config.toml
n_layer = 12
d_shared_expert = 0
norm = "rmsnorm"
positions = "rope"
rope_base = 500000.0
tie_embeddings = false
parallel_block = false
init = "normal"
beta2 = 0.99
weight_decay = 0.041
doc_mask = true
dataset = "wikipedia_en"
Below are experts of layer 7 (counted from 0) of a mixture-of-experts language model. Rows are named router (the router's row for the expert), gate (a neuron's input weights, with its number), up (a neuron's input weights, with its number) and show model dimensions 0-127. Each number is 128 + 24 x the weight over its row's rms, rounded and kept within 0 to 255. Numbers have three digits each.
Before each expert's rows: "comes after" lists some tokens at least twice as common just before its tokens as in all text. This comes from a sample of Wikipedia text that the model never trained on. Tokens count by the router's weight.

# expert 0
comes after: "-", " of", "–", " New", " at", "/"
router:089143107145115119150166111151102152121150131082132139086148153159130133111153150123108130186132116130183074140146194114121108131135121103164100104111125099088090155159122132120118147120140138163131130138141110147103187134126137167100129118118151146109162134100146132143080157104164098127110106092163132113151126135144121094149171137139111124126148127110121121096179100122122142149149
gate0:124116163088147107107141151120121111124092116123153107134176118107109094143126180115140140134111147152132170110096137132123135103129127139146154137166098133131182103076160133146133102127166130115111120084127093099100145109189133154134088128152130136125086123201136131120126132132171083137111116170119166118114113116111163130105133149110115071119134131104128146134126145111093147153163
up0:131135097165117139131121113135121122117169120142100122132102149151177186152141108132149131099109105112116122162164147143125173148096136140096122124099100126147101141151102133127117121153102050153101135145106174156158096135089162098142131149124117126082113121131126136153114128166077166138164146092153116146133176112136116124163137094131139140133110116170136103080105113112119138106114
gate1:120089128150122114124149104097122101121152160134138124130115155164152124187160149136160126158155159105134118125124116177103115142114122134051131113128168126132075136111144152128096120124133165130104181118110154096116181110144158139170120124119166131111108149121175088089149179129134129109139143138127108170109133103140100122130151128149134111128116146075134133131136161114133164104112
up1:108105124150138108139145090091112099114165164131128128146105161157153122187158154126169135159150152116140125125130117170098120141114118128066128105117158117126079122106140153125087121121131164137116187131115161087114179113147150143161120129115170133120117153121183084086139192136142130113147143131139114152116142099146103120121149130143128112125127148080126120135140150106134151107105
gate2:127161110147140152089149069086137170143100094103132109099165117137109105132145141080133117127124121109158139150144129122109110131097131140114159105111178116121130160168182100132140095133097150104152085144124170152083131123095093113108104145122133096109103097116086117142127080168119090117123117124136142145125113086102076136132113119147140121110125084122149120111123103120113123090123
up2:112086149154196124118120118140157090133109134164112138140084152081092073136112095150153139152103082163131115166148111103133157096155144106103080128149118164132157136134132124124141132132104092196153141164122140117140114133117152158127106155119106129124110121144136152135130105116185137138104103141155138145146128136133146102140141179165117137103103112127097102107097141117151154124134
gate3:134077125098148166121137140111131173121165106103103128098145168174163096131121143123115152139129162169147140097113135125107144116124120115116137083092137108074154092134163146123106154118108149121127132158125127135125159149142117175139110112133138125101107145153125143180123143113127112108108125173101111167109119135122110132110162125154146175085126117157110142098130092155132107086199
up3:059116143100101113087121127148150128119110149143137137175134132123093114114123128147139119132165125069141120135111107143120117124138133120139113140149147160112083125113098140127090083101127140131129131104129103130176132148128097139131155111098163134129136132099164091065119162110163152108049097126156146163133115132157139176147101130117105124124133194139141106143114129133126160138152
gate4:110093189116121156127113132125141113124137130119160131134120151093142097140119156173107148130169113132152125131088129186107098122146113133153126136136117104174117156125162166109128124086082130096104155120123103175183102122140161148140144100136123100107138074144173111119161166109091144154111115126119154145133104165077123154126139146116108154174124119125135160121113138107132101138159
up4:102116167136132130138133145137130127103131120123161143148128160112140100116093168194109141105177139145158100153080122183118108122130137110159099132130119115176108127125164139106113148106091125120124165118139109125163089123112137141137135123146106110111168133137161113124144164085106155161116114135132164125163084149090099141114180155129125143125142077143126186132095158107136097138125
gate5:094150133126127123116125126125120106151099142096148125121093173106132117152121112057126119132125156146135149135113093152150145149133102112122098144092112131095105112095118144144091130118167131138105108121120151138151126111162146159160127102160093131149140106148136128109083142150122067135092167120105170173089120139131164115116128138157116137183122095159141064113135117131098164133173
up5:136125089127144111140104117160112136086089102101119119117113166107150143119074144113146097097091142157135109115164117157148139112152129118160129126096116150115096132119116149126118151163120127121073146142111187125097140089155114133140133147147102123160164149160110100094115133147118116101123158118113151117122151174147101127078159123160119089124104072163113119125092153095081135149132
gate6:145118101152108130196163131123094165086144124077155143128175139145144139175186154142142125142173122137147155119093148141149127115105130137135141132165169137113105127170111123150152163139137169109107129103152142110125142117138169136121140168097101130084163144109124157125103134109074114143135115104159134108136107173115113118121167105122132115098088139115148119107139138107169118124121
up6:121159093097155121098150136140117105116128164076139155114118085103114131126172136131126106142138141151119115079099112107111076144152107133115174126153077117141162135136133115116103159140117142087149126108121080141136135120130174116110135125130113142137105109126143164119164089090117125113137093109117050141076132109140165152113148137115159142154102159112105127152153107125112138171144
gate7:133133139146094101167115102137123134106104130080155146142112132140121097145130089133120161124125075105129130144120124132088099093142163125106079125147152100115159126154092130143109106142133126123124115129130165121169167132114146159130139070113143144120150118084153118103117129097106166162116125102160150176187092154138106111135165121190124131103118118083085125137115124166130103120129
up7:140092128110079156148080183134110115112086167117094111134072135121132176150140096137121131138152127088134132105115098080173135138150087140137129109123114162123123140124130117119111126141146138129140061152163145096144144113126145114144096140137131094113108097130133103104085097120143091135109158141151091114122104152129150124133103126135123112119152072119122127079150118144101137179150
gate8:108119100118122146144097154121093183121124108133132116136120144156157140117155132095167122158121148111102120135127155121114079127138147100090153153152137093173110141144112083116126132112121142098079099107108132106168124100158127141132148108113152162179120120114133136143104081160130106147142139160150146110057095148110133086112149130115107163144117133137093170079110152151125129102159
up8:154138142132131111114167118151173066142182139099118128125139107102121107143096123152097127111126096155150142127134111134159171125116098145158107092116122127054121125109156155121129131140132119158157143130139118146097127142110138123112128154141122078073150154141112108121146163103119153099133125089125127143197169095143124157154113100137147121113121111133148082166146097103132144155092
gate9:143142126140139106093135149119168114140151128110121154168106100199127143099147152149103105152095107157133129147128086118087137149127140139104167105111164130110119154134162117146127102134166169099187099112104120098123178154095121106121153136127166111130157137119109145195150073124127124136134112118140133139117148161132138115130138131132139069115125123105137170120179097104124119147125
up9:150136132123087105171140120150116133141145137105147128110148124094162141089118145156145140108139135136151123114119115129121160144145109132128098116165150122122130079120067134148152190087114118111138132128132103116142112151076146164131127136112106134114140114161176128129120166127131080104111119098124122156149074152134164122119142156160134135136151154101102087112117151108170195082167
gate10:140106149143113143110128139144107157150109147098106181120127101137150118104163146088175166147109143103127137148133145123117131155127163151108131138185154116109145085183079118180157142133128120109125110098104168130088157132111144154143128149119111123115127119104159141148119076125116154128114130103098178174146137133088094127143165139170096141102085108106142142127103134122125133159139
up10:125140092104149128139153119106136122125145100162146078134132170128111136160098094149081082089137097147118135095099123159121146098125107107120139139072108140149110159099175138093105118132146121136131144159147084149166095118135110113141113113169136135138131124167097124104130153121141095141162139166158080084104113132155176125114090134091142113148170154131118116109137105136128107099130
gate11:143114142115145121122129139138171134123177107121131168104139122147106144103127155150119113153125140114152124165097143138100118115133161129150074175106146163142105165117094117111098131111128135145123131144107163130094143175154111169139101144127129136076167134118086172155096108077107145147135081126195150097113107131078110119153130111099116136125117124136124154107130124113129079148094
up11:115102140123165118128116145114154157125157082114114145114130115135099140100131120161124122165111144111162132163087128145101120136114153120146111170112138166156110138122118109115095148127125116159107125137079188135122146164156121159149108157131122114086156137137103160166123111078110142146131074156166130092102086126060116118125105101098110146131119148157159155138127149100120098143090
gate12:079079138128135140110100135112129162136152105107131116135110140112141133088116188090128138143118146140126178122145142128120143129135159120140088140144112138154124149123111132136166092192096140105126151110145171174165121135110135094138114154122110083164148139102176139159170157121127115123125159116106119100144124150124125103125151156177118109118109087091102118143143144153173128110179
up12:077082123150121131101091112121132154153155102108129134126102143116138141094121179083126124144107159137132156136151157130116133132122156119147092150132123153143115128153118131126163098184090129114136148112151154170150130126092131102144109169125110101163148148097185141174166167122121099121149145116107124097151107148140121101135142162166114114099122108100103132155144149156166145110186
gate13:123172130129125099147159075143103096128055116148140112129097126095168101156166094123134079100139104109096132151121111115093100085137151148145112111154122118128138110127130129159100131123090156148150120131116127123153161075096117142120087111151165133114144121125153112107095107142142141117142123175110148106121152147131146157127149125093115084146149127114124165092098164090098154121139
up13:117160119134132091128152063115109089147074129119124110129079125099175099154156113125160104133138139122113163133137129133094099112119157160165124099163139131131162098152115120164099128117093170114127117124118121079166172083132117138132098092141132134111138115123147094114136114135161130134118115153141150103121144147148140185129145122071125122134143125143128169132114177121086118128167
gate14:142109090110141129135129079117114111112128160091123134129153110140118147100148158155133129106139125113156109094117143125103112153175124082128102157136084086106070131111134109133134151095121142159124102133123126116107106154123121087128118159120145142090097131140155104151091194188129125129128107125137120107149088161140115134120162087112081145105148103103117180072146146129148131120121
up14:139093101129153139115126101102087115117128139107120123160146130125110147111144147171138130099139137127156139102141150157089162151156145082140112168138067099118082133136139104139138157098129157168106103137100108118124115144147122120139094159115137147111073135162122116163105166168120117150150142122156120112134101158149118148126183080093100133118132101128116161063139156133135111110096
gate15:084100102145134131111122067123099116075159082127112140115103117138097130098125144136160116115122111114129151143147129094112112075157118108137084175153104122126125136126143131138153120115122159167143125152157120106122131130119166155126142163157128113109136134159138148107106120142080128145145151114136152082105109093143137118102120112129127129112051121134136093096141146157167191169112
up15:145145136092127148132143161187163132150114172135141139132125115110120158149114092111088128142124141121140120146167134144131137176067143171135138115084151156113151124122091165119119148136150126109146126109075138147104135145105114119125105112113122161160112151120105138152149104172142135111118096147186129174177157152155124142158138127114127101094197122133112146143098126113122100099137
gate16:140170130120127122083139134103177169118146121144143132146155133122163121142129147128113155144093123099100109146074100139070152178124107127120108138182156096123116137099167151140133141133099155188146135114165131141181093159126106137110150144117147126104099083136166168161118116126155131118155155147126173147144129129123154115148120113116107136114120148138126121083130170138123156157153
up16:117123131157134140141161165125145130157122102134173106158149129115141119181106148120078129105092123090134153124104112173057142135118108113116094133178165131127115134132135136155100132158092106171140129114142120138141127126134118111124149092105150092110120066141130147179130127181098117131166159127160136122122080116135132135153094100139134113156118134118144146078143168124124156157135

# expert 2
comes after: " in", " the", " of", " ", " (", " from"
router:154135122104159125160118152122071120124092108132121096112159131157142099099120163130147101154126191143142141132118150120157105120080112148161153143128117124137091172170166117120136097108107150142083112103130160110121125108120148137111128158138106110131161166092129137098163147126132176105138095137081127138111140106124075130117162117144143117109159133142149144168090121163166123159156
gate0:129122120159173100129104125061157146131118113155130112142168110135084134168117159147124151098123113173103112090162120118126112130111165158131108133137159116064125104145134091172172120131174129130109099139135111109094127121135073119135127126127125138115129140122101157196150135140110132153146117111126138113090149147107106149138114104139116154095084138133099137134187148115104149108122
up0:136133124142169112140129140091162157160119120154127113177156095141093153141108136140130134086119120151119117131174135108130128145111128152133124143120172138075118106150140109155147132122137131156102107119177114091085125163134069085130129135130109132117138148100088143162139137138113128118110112113145145101122179157099137123142088099122131180109088148139088138138178122111085161082145
gate1:118123105119134158129094137121117179114081131091153161172152164133160097131123137129119145121150119132148114159103170117137139104135132145118137159147121100113155137155152134131154119099156130147108157078129153102143157103140119128125147091153107120116131133104142140120103153124116071137070140111121146132061134135133127117101098090142110118138060156159148137100105171164166140128166
up1:110117104117134170118091139120108172118088141094140154164152147143158097130120132137117154115148104136159119162094164124135119111128138149122129154147118101121157133145153137143150115117155124152114161082122144105144143093143129132118143090149099135113120133105136117122111148131114066138081147115125146138064131121132124112088098102137103112140044160153134138097114183175168135119153
gate2:153108089083120116100114130080109119142170117114158107106154147095107152119151122125136089085113139088120138122157108152099124169134170141147108141153159142139136099130134173146126111099146125137085145130129148172160085099133163129125099089132132124124159152113111127139122154109176138133132142093106099131084134124076149154067129142114100118150123094123095146089105116126151129110155
up2:150115092086097159106104138117077106140147101099141116093139174092134140101133113118155094105116142103141116108158126131114106157142143145178122128183167114140133107115125157127116084094128127113107188125162156146150097114142152140123112104111144120147154118102107115120128154115163164140127137123087081149123133128071126157102132130095124140158147097114095151115093119141147139088161
gate3:111135111111112102123139092148139102125084135104113094115119092170125131098123146104152137116116152159133120126115105124155090125150133112117085111102160147082087174127124116109150164097112121156135125182127132131079122101130143127137162120102118135137131122193137161109129193204115141122158111114137178151097147150126139147114134133140127128099122145106086163118141148140151097123112
up3:095142100084116117108147105161143077128112116132125096124125112202086148070120135102144142090143128170113138138127109119140126127126156131116105085085151143066086177130153150113130181136138104192152129151124141134097122117102136096157147138137134145109119138178155138147122144173131138117154120116133153138107115131144159150130124117149114116127123158138112152146150130151128123084120
gate4:103114132133126121134131112173139118119141091154145106126142136163137130152112123141143108129144132182110101109105116137127103135085139097093145141110165068154145103142132145134105099144083170111102136129163126091119119090094126109142155090089140145137139124133154120090181136132200162104142160122145133108152125179125130107121186137138130139116167137079129112138123133164129114099160
up4:081124102107174119090133140104118109146142159134145109109132131131177072153097115103153142091130122157087152134085110139157154139131119149162107141134129105106124158170092118136146123150144130123142154113107147136109114155118151097074153168122166114090148097090115121116158105151128140154144119158132125103170098127104131118133142118148124152090124113115139089130131131163142193095097
gate5:115127180075136126136132142090168113119132119170133123059130161121121099152192128104172123156109129132128109089104172103120104082121139126111136118172102150141137123156085100145100101199119142085120071091135171135087121107125122133115117128105117101154130119146145130144146118113155138132118131117132095126156153129104105110101106135133114132100116100134134136099130129142128142134104
up5:143148153065137115103156162083181129158153110194125119093135165114095115149167127105162111137116144130147105123118144134129142065133133183101124106144091116145120127193134092136090109177122122097127083118112153144085136097094116105126129127126131122150114105156129136151164132108150142141127116120139122136153127123078119094119094123135109128145095111141126130108143136129122158121119
gate6:142122109143100124156126120113123133122098130134116145093157133167188139116176157166134116130118109132128148131119157117122056101131103138079093116115087123155116127099144128150085117151166145139122102126123140067163157110116169137101121139083138103115160173108156117125130110139103120116150075132162133121081135085151142120127175137149110094121106133134134127144138118167122139111160
up6:089101148160109146099119133116109168113098086118114092121164132137142133148146118169125128144115109139131136143060163153128123131132111112107161123153159112140093182108144134122156126128119151143104091101103078140179118122142112136149110129136144125113111143188122088144159136175072111142142105109143156135115129117122148122109134146095115129136153146137148060141164082100118122115111
gate7:130099160160158139096130152148131128140114149114161139098139119183121125157104140136085110099151166127132103136134144143112107129128149058088163114170130121122129137148079120135118126116148091059116137138127168116136118126134122122124132155124107161137120104131160153123166151080148148161104097106129118143170159089107131126141136148150127164086154121115135163126067104150104116119148
up7:134143107074099129185104096093116140125138126131127110146106128104135114113175144127183144198132097111120137095115130093144127160127097163185111131122141153111142133105174121118131119119122149156139121099144085140121117132121151116128123101116143112160141159105123092128081111179127122116151155167133141140130081168151109106114129104108119118140110146116132117130198173119150143145133
gate8:144109147133120144135183180099116110093087091074160103096154126164154154153103121154131076109121116090135100107141137156096143145127146160132175125150157096118094119117077146120102116091089126122133140143137125114154151116119118154149150118145118115137120120110166154104113144129119109125154140109104170118142120145123099127128161128134119109136146105133130091146183149168097155109179
up8:107116120133129117089184184099136120100087095104147129111164130156123147123112107169109060100111136068119148112185126125113113089116140146128157131145157134144125116130106142107128134080115165105126105119139144134147161139100111109122114098137132068133142124103146122113115133135101133115106152140113135098087107127114096121111192099145145127123141098119127096122147138168112158096161
gate9:154110108110076126131150190139122118125077137145129109125132117146098099130131175129146146131068154141101098180072089166120114143091127110115116128095093130116159143117146135142126098141105117139141149099132160155151130125165147110150141125087108146159132121108164152102104087169144142103132115109121073146132161126133114131122139137137115115139133111172120161132189149132139134105143
up9:105152100113188125162090129145145142107150138124131122140095114136171166136146091152121118137135137114110157096163152090124124131148124109162146125162149175137072107131127110132114140084147120100149146147162139096134109122107149100133141124153114109111115115101114124128122176110084101139062117150087152130128119135122126152166181095122165136165149150117127160148077131100115110136116
gate10:143154137110150129119093126154108161116144088140157104068130129138140119094107128153154107148102142148151126088137144120144138122115153158129089132137080107153107103144115115122131100095137163140117136115143152120148136154077127161120101143101122065107161122073058170138178124138083155112101115152118140173124090134107127144127120122137147127117166109102145116114102120163136138143151
up10:129150144086128099153136125113141141144125155128105127200087131086092137099106149138119131164093112170149080147175118113124111135111114106157102079137158152113134098096144088125136133124116128141155109102115120135122132173108135100112090155104144117121121100140104153147111109156141115154134139095143099067100137098154136097109141117098159147143125155142127118104143127086184112097131
gate11:132121143109109110091165131083139116140133085150089124155115124159144169109074164146151134141145113119126142135162142149139121138136120135152104125123120121073101131105117102134131115140146148141130094128148099107186132130084101121144101129126112124112143121059113100146117133132156143133153083146154126126148133088139113093092131089136122115129094093162132121108185121180133138190097
up11:102101162100141115108138130086159140130139090156067130151093109137118149100092113131143124143164120112111129137160136139142139119131128132141096127136100159100125123108093096122136143122161157152149096129172127126172144137071105135141080120127126096126137093096079124124113151105147119123132096163176118102147102117123118102084111090163130132096106096143124122115152094178161123174131
gate12:108123135060122135140147117141069191108159136105125147090103153104098152151140118157164126144122154129139130109141136092111058103143116114080129166117109138131165088153107126145101138123134153080121113118122145113074142131128150126144128096129144084132167156099116143150130139120159120092146085142109136082120133125132086126127139144133131124137142148175159136110136111123140089141150
up12:158100141132146083144162135090148098141115174088132113162141164121145093098130139132139110168162137153123109125146109117139100088150151127112110158130136185102123146118089116130153110171127135163141118164153126141064145105115128096131106156132133145125115136126152149148115097106096074130114121108097167115101098118137131142132167147074136109103113114149089110156127115146124123159080
gate13:152136137141125151095089148099130081149105162097150086097176167164159121119200148123119129176151150157094109140108110108133144133118118159103146139140140118122120147160100151116137130150102121103157104171102127089129096116077166171129120166130112121113162118069118135134130126117129164137120104135130120150163125137118114168154113106144141115082139129154136141137104100129128143148107
up13:131135120137125106132103071124157145098128115138106159133088160101116104106116154105094162103126169094104139169107129138112122129107137143121145137098127131125133115131105136144106131094167084153100116130136103160096107128124091125147154104165176141156109146134112174100157128107144144126122126162114113145108117167141151134180073159113129096129143075121157147133051147139127129132157
gate14:123168132094127101122162142144105103138130146128165150142149116104122096128149147142094115149106111136151137129133115128118120150123148108086143124104178167149171132140130157141102138107119150137131137158131187165106140164066127106117110160099121090098125133115171157129133140142154138087133108139117140115093098100122149128141123118180131086094155087110128124167131072169112131149178
up14:119117150110125101120163118099077086127121122105128156176102136106171125121161080143156156098137116113147118161100123113108124169138113124117102114110097092114132124099121132092113110078153130121151118116157128061115097135127121147153181118136114105106162156139132097150156113085109096111111132141089124117139143179146127171143144103080124112148118154077112123147114132134151115149115
gate15:129124088119109171129094143112120091129167145140146113146152098119101128145133098099120085050114143135098187093121115142118099093143116142094156149166106108146132116128145159103138101125163107099107137133146143105110127144161128068132173109107177089135117120101063128112136092137095145149122105130085091145127116139129115152127146134146136149114100121124121129106137123138143140096118
up15:142149087113110167139104158101095091144169150134150119164142105140086131144138089109111082062117145124110172089112115144128093091130117148105153141161090088140108128114150167104146100120145085110119140137154145109105123149150128075132166111104174086138124129107086118116129098121097152161131105139090106143137129137128118148128139135145127145114099124141103127095138129140154133090113
gate16:130118193145180121096125129099121150143104153110143098121134076123138111132081136070121082117137101152134132166091117178143111124153154174140130166109130149163155132123132157126111105134097114141106141141100121120156079107108115144119103106103126122160123150137096093117147151138144130123116077110134115123088134105118150138134106153116138110148134164122078073092115124130119146146097
up16:134108136137166124127116153085135167126101115117152133088128120103154085141110107152076126104153127124125143118042130169156129117155137136100137181132118104135144147131150105116112085142142154122134167112123130127138099112135116152124103115123096100144156117129124109124112151126135085118125112106120127075086110111121117150107141104134154134097102173099121109095121081187161144176113

# expert 7
comes after: "\n", ")", "\n\n", "'", ".", "\""
router:141115156147136123127090105111154158132075160081148132140150101137108113146084116133104069094138084141122168121123082143102151120142135152123107139102099163133101106171120132102148116092140154146128103119131133118146144088094167119144117080162090124143088150166118097126140110120138129154086136101146121164155108107120101140106140103114123135123086140116133092076129107107121099116126
gate0:158115091107135129102143159101145127118135107142139125126136113148166103105127134127130169162131096135129154124078138120112137153165125117136115191129117137112118144157134150140139109179158117111156111101126159085125142102118171113137064112155101109152102130100126108101141151098119117126136059078105142123140098104144116139101165165130146149090140150116134106108120098138194105154130
up0:115120174145117130152094118153149179085124105142105136138159128133142137153108149135117087087130127147145137125131117102162164112109144115139145106146124114156085086074130157124108118115129104155117149177109168096130144094204148129134166150127138155126116147141163164135131078158113117132081127150130149091111074134122136126173120100148112101131091121126127122131155148124093135112136
gate1:098101104091097130147145174153132105160113134142090143131119133138142115153163120132146100144149096107101139174169174084119091143168170134164146143138117133151108114113103126148120134131147116104068131119112103097125083114092114103156147116131101135126165128137133161148086113143120080160105096150140098114080090125115145139118147131107128127097163152086121169110109124137121151129137
up1:128106122105086122139144164172135111146121137111090138119108110124144113157166108121149089152145097114107147181185152093113088137178160126154147147118119133161123116111112140139117139126132104106071124114090114111135081106089130116163142136152097160112146130149119180135089104120115087153101108145139119130090096134118167131120160128105124120114152167109096164100120108103121137136156
gate2:106154130081137118090105122129171134120118100140163113136128148119125107079167151099100124146132134128083166128131133164162142139132142108146086141094137130178133121140144116130105060114144118116151127139127089169142108175084139175121131157112085127107098105114107102166135153086159120164149145100126144136131157128128083095149133100122157131172105152134150142095120152117130123125122
up2:146101119177115132172163139115087121138130148103108137130126113152122142173087109166152138119116128125170091128128140099090121117116125144109154124156119123078102142128108134132165192155109138149130127112120173079096169096170114090127138099134158124148151140128154157106116105155101147090086105157136110111125101123120179154097111148142108116077154102130107124155137112144123130126135
gate3:118122145147125126118145151078101146129135158143109136155139087095122118109108170127137085152127080125098150095122116149139102102136147067126115197167134138119145130133097141133119093119129132125138116110159126115137150129125158132104109145148139119153167150081163163138086128164133108163137155112120121198127156169158132089135123096135111116162097100146117128105129112123103162116088
up3:126162105118140116121117087171177091131128098120147110117138174158135114139145106137133152094129157134144132158134119104128152163116107210138117088095113129132100121122163126131117154141128134120122128145105132138103086117141119119163138111130106133115072108164088109137176124109128146112128088155110156076135094101123113174112131153141141132104165163112132104161134150155142095143176
gate4:164146125157158126146125118113144114129157135113166163167122110148111145102067120100099109085124146104165093100129121108114160114138175075164118158145156137088143141142108126125154123099167149135142159118070105163158170139152128145136144100117102114104118110105174112171135118167153133098122147107107116119126142132089128105116160141136094129103122112121143116107162145114089101133138
up4:102116127094095135121120135150129123134118121151100104112135133115134146149177129109165158169136099171111168164120134137183090109123126152086132106134105113166091096110130122140113141119106079151130140161168143127123118112105123120113169133111190136138110118134092104090139123086090154153136089148137134123145088094159163118102076099135147120165131116128123145170118121127168154120125
gate5:122060160147138169143129138086104132138121159156113120145119117109119130166117153132119093149173128093090152082135121127159110149122132115108140107134135140142096133156163130111145129102125136085114156113119142107136116120134154119130110103125150127076128070146121143158111121119092103133114143161161099147096142139169077117133131085123135159127103146090141151116154087194142109135166
up5:125065164157137145137136134088125140136113144150115135164121128103120128173111133136104089139169120080094158090142129125173100151128138116109143111133130139136083123158177136105142109113133135099110159112121131108147136111122151120127111108109137111081124092138116120151096129125097106121115153156156099148079145131168085119117112076122143145130103141103134137117173089197155114135167
gate6:149120167143161116153122108097153134101141141135141146161140091147123057134142121136131133118138081147138143140135145133137173118121144149089128142122131155109134089101137120130133105169112146128094087093087122073140153071170143130128130124118138135114105120115125119122144123101141126115112099203151161106103071120148126125136147105082128111136082140102129113156176120125144123118176
up6:141116165125167120159137109103129145096146129135124144124137098165112061143153113152136135125127089139142136154134166120140173118108158145096118131124143134103137100089154116136140108167098132131089086108082110073118159093163121128110127144112150136116123145122134130121152133097136120135100112203151155103104076107130140106146150102089125127139094141108121123160174120130165119123176
gate7:125126137132128133133138122135116180141172105120140107152137131121138116139129134113138095101132138133180145121117138151089163132132172123123106199137143125174114157150121123115105150093176131140116133084114170139140139130131159123170120164151127133093141100120106148160084126145106095139146106144135177117119051156111166129079124111109071107136088139137144118122131125140095119159120
up7:123126123117132112114113133114153075111081147151106150099119122126107130111124135145102155153124107146093106136133116107160085124125096133150154060133111113089138095103135127136158106157097132113132123172141088096118110133117115129104122121114137112169126147148154098100162124124154159099115140101123084144125202099140086112183120133151200143120161110118118121128130140146155129095153
gate8:102106084075186135137136127101088140100119106139137102083149129126145139142108108149166083151173096127110123152124133146142116120111112092116140114123131078126152136086101137142122119135174086135108082099109107146129106087139111135110117123137124183143102132111116098159147163130134116184131126167146127105105109130132123071116154122150124093144097127145141124139170091140120155133125
up8:107112083076183131141137121105102154112114110131133099096143141118158142148106100165165092149182111136121133158133117144144123113115111105122145112132136075125149137102102135139110114125159081134101084118123101156144104088129111143114129122130123186138095137120113093164139158122131114189125123160142131114092122128120138072108148117133124089165089137163154127124168095141119162122119
gate9:113144149141114133102126106120170096126158119121162127153127119086173098108099154114081124101171126120134118061103114129145150143152134120146091132125089135130126126106123125139161135159184181140140121151129130071135158110127149163141072112131174158112104148143143145153136146095146091127171144106170102095144147089137132153121139117151131089134133132109151133086122114150123119115138
up9:131143140142101118103123117137148090116161109100174120142112113074143124113118125114088145118131135118154078107114134126165132171168139139134106155121127128134151143101122112133169138159178148152123129176147142104151156124129148165102083136147171155094142162120120136148134153076134108134179142108147108075126159073140156168132123125143143094154154133096145121111116116162138138135089
gate10:138111089114155142079129154145181152123141104163116128123163123131156142085155175142151157134146116127135096121174103106120113120151146177113167122185119155120094160122135123164133134106161145179135130109138142127131140122113135143123111141127137127122123129117133144184150147186135149162192110131117106139120161112113155139144131138166106109104072131127174163141127099116111129127148
up10:112135169120105126182109103109080095143112161102141131139096114126107118156117081110106107112125131125129149137091156137121140157090105081133093144086145099137160108136129135095123109148095125081120118150122109126128092129145121125140150105129137144126136104142126124090100112064126110073067151130122150131145093162141101110123128126092156155163185103137098091118142153133147136133125
gate11:099122158117136111081124102110150136164142102090141145162102174137183129070169129118096111144150131173154160156129121105081115096124128149168131149098131128131095120189138161130137177161102146126141126141105090129170111125117167125141141139149099135156130112122117113177120112169139109145134095150126106137131152136169152144118130133116132118100126148186140122138108154128119152126121
up11:154098155141124134154096144100134121135098105105155144157139100103085122153097134093118113080086118091102113100159118153152166160141119130129099097154124132118113101067095124134189060146147140127142132106173164134129177122139157155158134111106158103117134101139124078107073127094138137106125151118156148111149146132128133117123115152128145140148117130084132120120127119134135134143099
gate12:127139148161094127145140165123086114150164137104097112117122134125101155115111137132137151104138101117159091156184116115116111123108167105163148126156112083120102126097109123162165196137140106155129173168100101125160131105132123133111100108138156162143119145106164119118126129099163118176103135133126106115121111146139158162161127068148100121167123106127152164127143132126087100113136
up12:113139126115131125150129150093086135126140161133104133099152144137127122136134153122155118104166073144144137150156107125114081104108124106141116119160088094132092136101124140141163190111128193137112141106111114126151130106143119117145099091130185154092093130111116146100119104113149108150108093164097097140118127165150154147176164106175115109149141089129155142136172150132112121129122
gate13:104117120140143139113137123115118105139143133128102091146167088122162094147103133158134109085140096140115120125129123145144135064144132115121085148131133142165148141111151086146159122122156169096103122099115084084180150082160144116142107097121137133130143102128125148121119138136183154173139115110175107127115158161112071118104145134130155138156124100142118112103139143162099174100104
up13:121114121139139142128129138122110111155142138107088081141140075117166107147113118145135094075135108127116108134144127146165134081144124093083085166149127133158155131109179100135153106115151157097090131109136087098186130089170144135121140102108146134122136108111113121118109122129160150163139127130183124132118136161107103102107118141151156131165138106148122129122143163161114190115102
gate14:124107159137118156137150127154156086143120169087097148085114140139127113166170126121112102102156087166107148112169134103093137144130104131101134114123094153140100159127093130157160142121093147139130119105086135108140180125115119121133105150095101138123111111122058119123143104133143087161113140107125084174133141139119128110180104098093124113132121113144144090134160132091159135110108
up14:143100070115158139203120106094117167155113162133101120115164070107146142135131120125068129122155127108146146127090128135172124078115136102137130135111163136141120102134153106138117124121147124089130153080170127150135128117157141124143124084133144166103117120066134102141106114165104135097109115075172135135133098118145126124103119179139121113122110141106108136129132123139120130104134
gate15:137087141145095112134124147168151132111135129155089127113129119095085173152168128106139156157118178118155089088141137128154136144110140107140160112155148183116140109121150129148140113129130173130131111100134147128149155114122110150109088128098135126146109084134176089185130120156111106125137116112114124161124112141132149089106111135109113155147083165162116131175107132142138093118186
up15:115152119139164144134094102090133128156110132124121114180150144141098098111088127118110130094131095171132151166148105140118110117142123149125109123098099103103136136093114137127099143129111069123119146193115093131106121154116117116163164106134128156170146150136118126086120145106152184134117087156125144100142140121138128148183109127134143077131153091112129134101158172118154158086125
gate16:134115103077111138136113150114107117112074106185164115068117122163138094155159105141120130104107145111099132115126138114122106077113135136143148150125118054112127126154091140152131099128140125109168102129135105129127141097119113133157127119114149133174094076123160085121132164129073151161118150117139092144138158142116117152112112135150161165097120140121135141117088121143154138153142
up16:127119187144121144122140107150161122138123110161104124175153106093099133108170164101103132129171169123114145070130130138078131125161091101129117135141175163114141124148105138126114121086143147087117122120116128133160118133117174181101127126133150104107151135121103190128129127178106128111131126147141126161091102129163107125179147148134155150111093135103145143149139157136117138114108